From a checkpoint of a small mixture-of-experts model trained on Wikipedia: 262M tokens.
Below are experts of layer 4 (counted from 0) of a mixture-of-experts language model. Rows are named router (the router's row for the expert), down (a neuron's output weights, with its number) and show model dimensions 288-383. Each number is 200 + 30 x the weight over its row's rms, rounded and kept within 0 to 999.
After each expert's rows: a language model's description of what the expert responds to. This comes from a sample of Wikipedia text that the model never trained on.

# expert 21
router,231,177,242,168,199,180,209,218,202,204,191,101,216,216,208,193,211,250,226,201,234,194,194,232,252,171,219,186,129,185,212,165,249,198,182,229,232,225,210,207,201,225,273,181,225,156,210,185,212,226,263,214,203,198,186,267,175,205,160,188,204,249,198,258,211,201,185,193,267,139,224,200,213,197,196,144,192,175,192,200,190,186,166,200,180,164,270,184,199,202,161,180,243,206,209,207
down0,215,217,188,162,253,193,165,207,153,197,147,146,192,179,214,180,193,182,222,232,161,179,256,248,239,191,197,207,200,175,229,178,170,207,169,228,198,208,160,133,225,204,253,185,216,193,189,172,211,195,216,206,143,219,212,218,226,220,210,152,234,171,207,240,147,216,250,205,234,207,224,203,183,173,184,209,239,215,154,198,213,226,276,167,214,172,163,130,158,212,241,244,240,212,176,213
Verbs and participle suffixes. Verbs after to/and/was and suffixes ed, ing, ational completing them in running prose: improve, develop, work, pool(ed), inflict(ing).

# expert 1
router,196,168,235,142,270,174,220,223,225,181,220,153,190,204,193,165,199,202,232,205,224,228,218,223,207,177,188,182,194,195,234,209,198,175,199,189,249,247,193,220,189,201,208,159,211,218,168,227,201,220,230,206,168,209,133,201,200,152,188,154,226,198,219,179,190,202,191,181,187,227,195,163,186,142,213,194,226,176,213,233,169,216,190,186,207,185,206,174,219,216,212,182,225,242,213,205
down0,191,185,196,227,196,232,204,250,222,226,176,225,216,191,214,180,237,245,228,233,175,195,190,173,196,217,234,210,244,190,156,166,167,211,187,162,182,221,234,176,239,204,183,230,171,220,210,202,239,197,206,175,171,231,180,219,248,192,228,170,183,205,208,213,209,169,166,203,192,222,159,219,140,168,232,191,198,218,155,189,198,224,253,166,163,185,224,199,237,202,159,183,224,179,195,211
Biography lead descriptors. Words after "is a/an" in opening biography or taxon lines describing nationality and role, such as American, women's, professional, politician.

# expert 39
router,146,144,217,189,237,124,203,182,221,163,262,120,166,199,187,209,162,205,199,170,213,196,216,224,176,218,234,172,170,241,213,213,231,179,177,201,224,224,223,277,232,203,195,169,197,225,213,236,200,246,219,206,177,176,165,258,141,209,152,202,208,210,274,205,151,197,176,239,249,220,205,221,148,198,165,195,231,228,236,250,222,216,215,229,197,164,177,213,194,187,221,221,205,222,204,167
down0,228,236,191,279,190,200,216,162,180,233,198,195,258,177,195,233,233,228,183,201,205,182,178,221,229,150,234,232,168,220,178,188,178,173,212,195,208,274,180,199,208,144,219,234,129,245,244,201,169,188,177,223,199,191,175,212,209,139,223,234,234,202,172,204,250,197,211,176,234,148,202,215,290,265,207,192,234,225,173,206,219,184,205,196,168,210,220,141,180,190,224,175,151,198,208,184
Name-ending pieces. Word pieces completing surnames and taxon names, like Newcombe, Davenport, Teratornis, plus goal-minute marks such as 85' in match reports.

# expert 11
router,175,176,202,210,222,137,229,213,197,211,269,167,174,181,133,171,175,182,220,199,222,175,167,183,235,210,214,187,208,182,218,194,234,233,158,161,214,253,231,277,184,196,254,214,180,160,249,246,173,212,217,216,187,222,192,265,160,211,189,210,188,203,225,234,159,232,201,226,186,197,188,214,164,252,256,192,210,207,173,176,202,187,217,232,195,226,201,185,160,169,159,156,157,211,208,199
down0,232,203,209,146,217,205,180,220,240,227,156,221,216,167,215,203,204,176,177,198,217,203,204,204,183,200,175,207,189,183,161,165,244,196,169,195,233,179,182,186,172,208,241,174,231,175,180,151,212,145,203,246,142,172,180,211,210,223,208,221,142,200,202,173,172,164,149,179,238,181,156,231,188,159,197,216,164,193,194,174,177,249,186,196,202,169,209,260,192,205,224,204,274,236,226,210
Clause-linking words. Conjunctions and relative words starting a new clause, such as which, when, because, that, plus year-comma phrases like By 1999, As of 2013.

# expert 45
router,209,176,203,195,197,150,185,231,218,185,191,187,190,214,170,204,196,231,229,146,210,202,193,227,159,171,224,195,201,220,199,195,238,208,189,188,218,189,247,271,182,166,176,145,179,162,222,207,232,254,218,182,180,199,208,232,152,179,227,226,201,267,192,200,141,206,174,160,311,225,221,171,194,184,189,190,206,233,212,222,230,200,208,211,211,153,260,250,141,169,220,209,191,248,219,171
down0,168,187,154,226,234,207,244,261,158,241,197,167,243,244,168,144,202,141,263,212,206,171,230,182,229,194,150,213,200,231,200,197,149,200,243,150,204,257,237,186,183,158,196,211,177,199,273,275,166,158,212,166,161,128,233,186,206,197,202,256,162,212,184,228,173,162,191,187,197,244,167,214,180,215,146,150,220,217,159,204,200,194,211,203,208,206,229,222,159,216,163,162,198,164,213,206
Determiners before counts/results. Articles and numbers after prepositions in sports, chart and election statements, like "for the club", "plays 14 games", "part of an".

# expert 27
router,167,185,260,157,209,131,226,207,197,171,224,217,164,213,202,188,204,207,223,229,274,193,176,228,197,191,209,198,165,218,261,179,236,172,141,189,201,259,210,228,206,200,274,171,189,180,219,231,231,263,214,236,182,198,183,174,177,169,182,257,186,232,246,210,157,227,185,179,217,167,168,200,182,168,224,181,253,219,170,241,167,182,134,200,214,210,152,183,186,192,201,220,175,216,208,215
down0,161,211,179,237,182,223,180,222,225,229,165,149,153,214,181,213,242,178,212,214,140,224,144,185,216,240,249,160,173,178,206,220,181,183,230,267,240,218,211,224,225,215,158,283,147,210,178,187,209,204,207,238,223,197,210,220,150,240,163,184,199,212,160,210,232,206,186,224,230,211,216,183,190,210,209,221,195,190,167,180,222,181,202,200,176,246,131,210,228,197,246,179,225,246,179,218
Coordinating conjunctions. The word and, plus or and nor, joining listed items like decades, places or groups, e.g. 1960s and 1970s.

# expert 16
router,169,182,225,183,223,176,253,232,199,214,193,174,168,223,222,248,189,198,239,248,213,242,212,211,208,194,231,170,169,228,229,184,223,192,179,209,234,200,224,207,226,202,201,148,214,153,230,202,203,230,200,218,159,234,221,179,182,162,168,177,224,248,192,231,165,207,173,222,249,196,204,199,174,169,225,209,186,187,179,244,166,181,177,226,219,181,238,193,196,173,204,135,180,234,208,168
down0,226,237,211,220,221,241,214,232,244,168,251,190,193,159,243,188,194,185,235,194,237,154,212,243,195,206,195,277,244,212,188,210,182,189,206,172,177,242,207,255,177,141,195,95,177,227,229,201,162,202,182,211,190,238,223,168,177,222,183,226,171,178,214,182,119,193,191,223,205,169,185,214,245,237,161,178,213,172,251,234,175,189,192,165,213,211,227,190,168,154,144,251,149,143,198,186
Modifiers after prepositions. Words just after of, in, from, mostly determiners and adjectives (the, its, early, late, 19th) before century or a noun.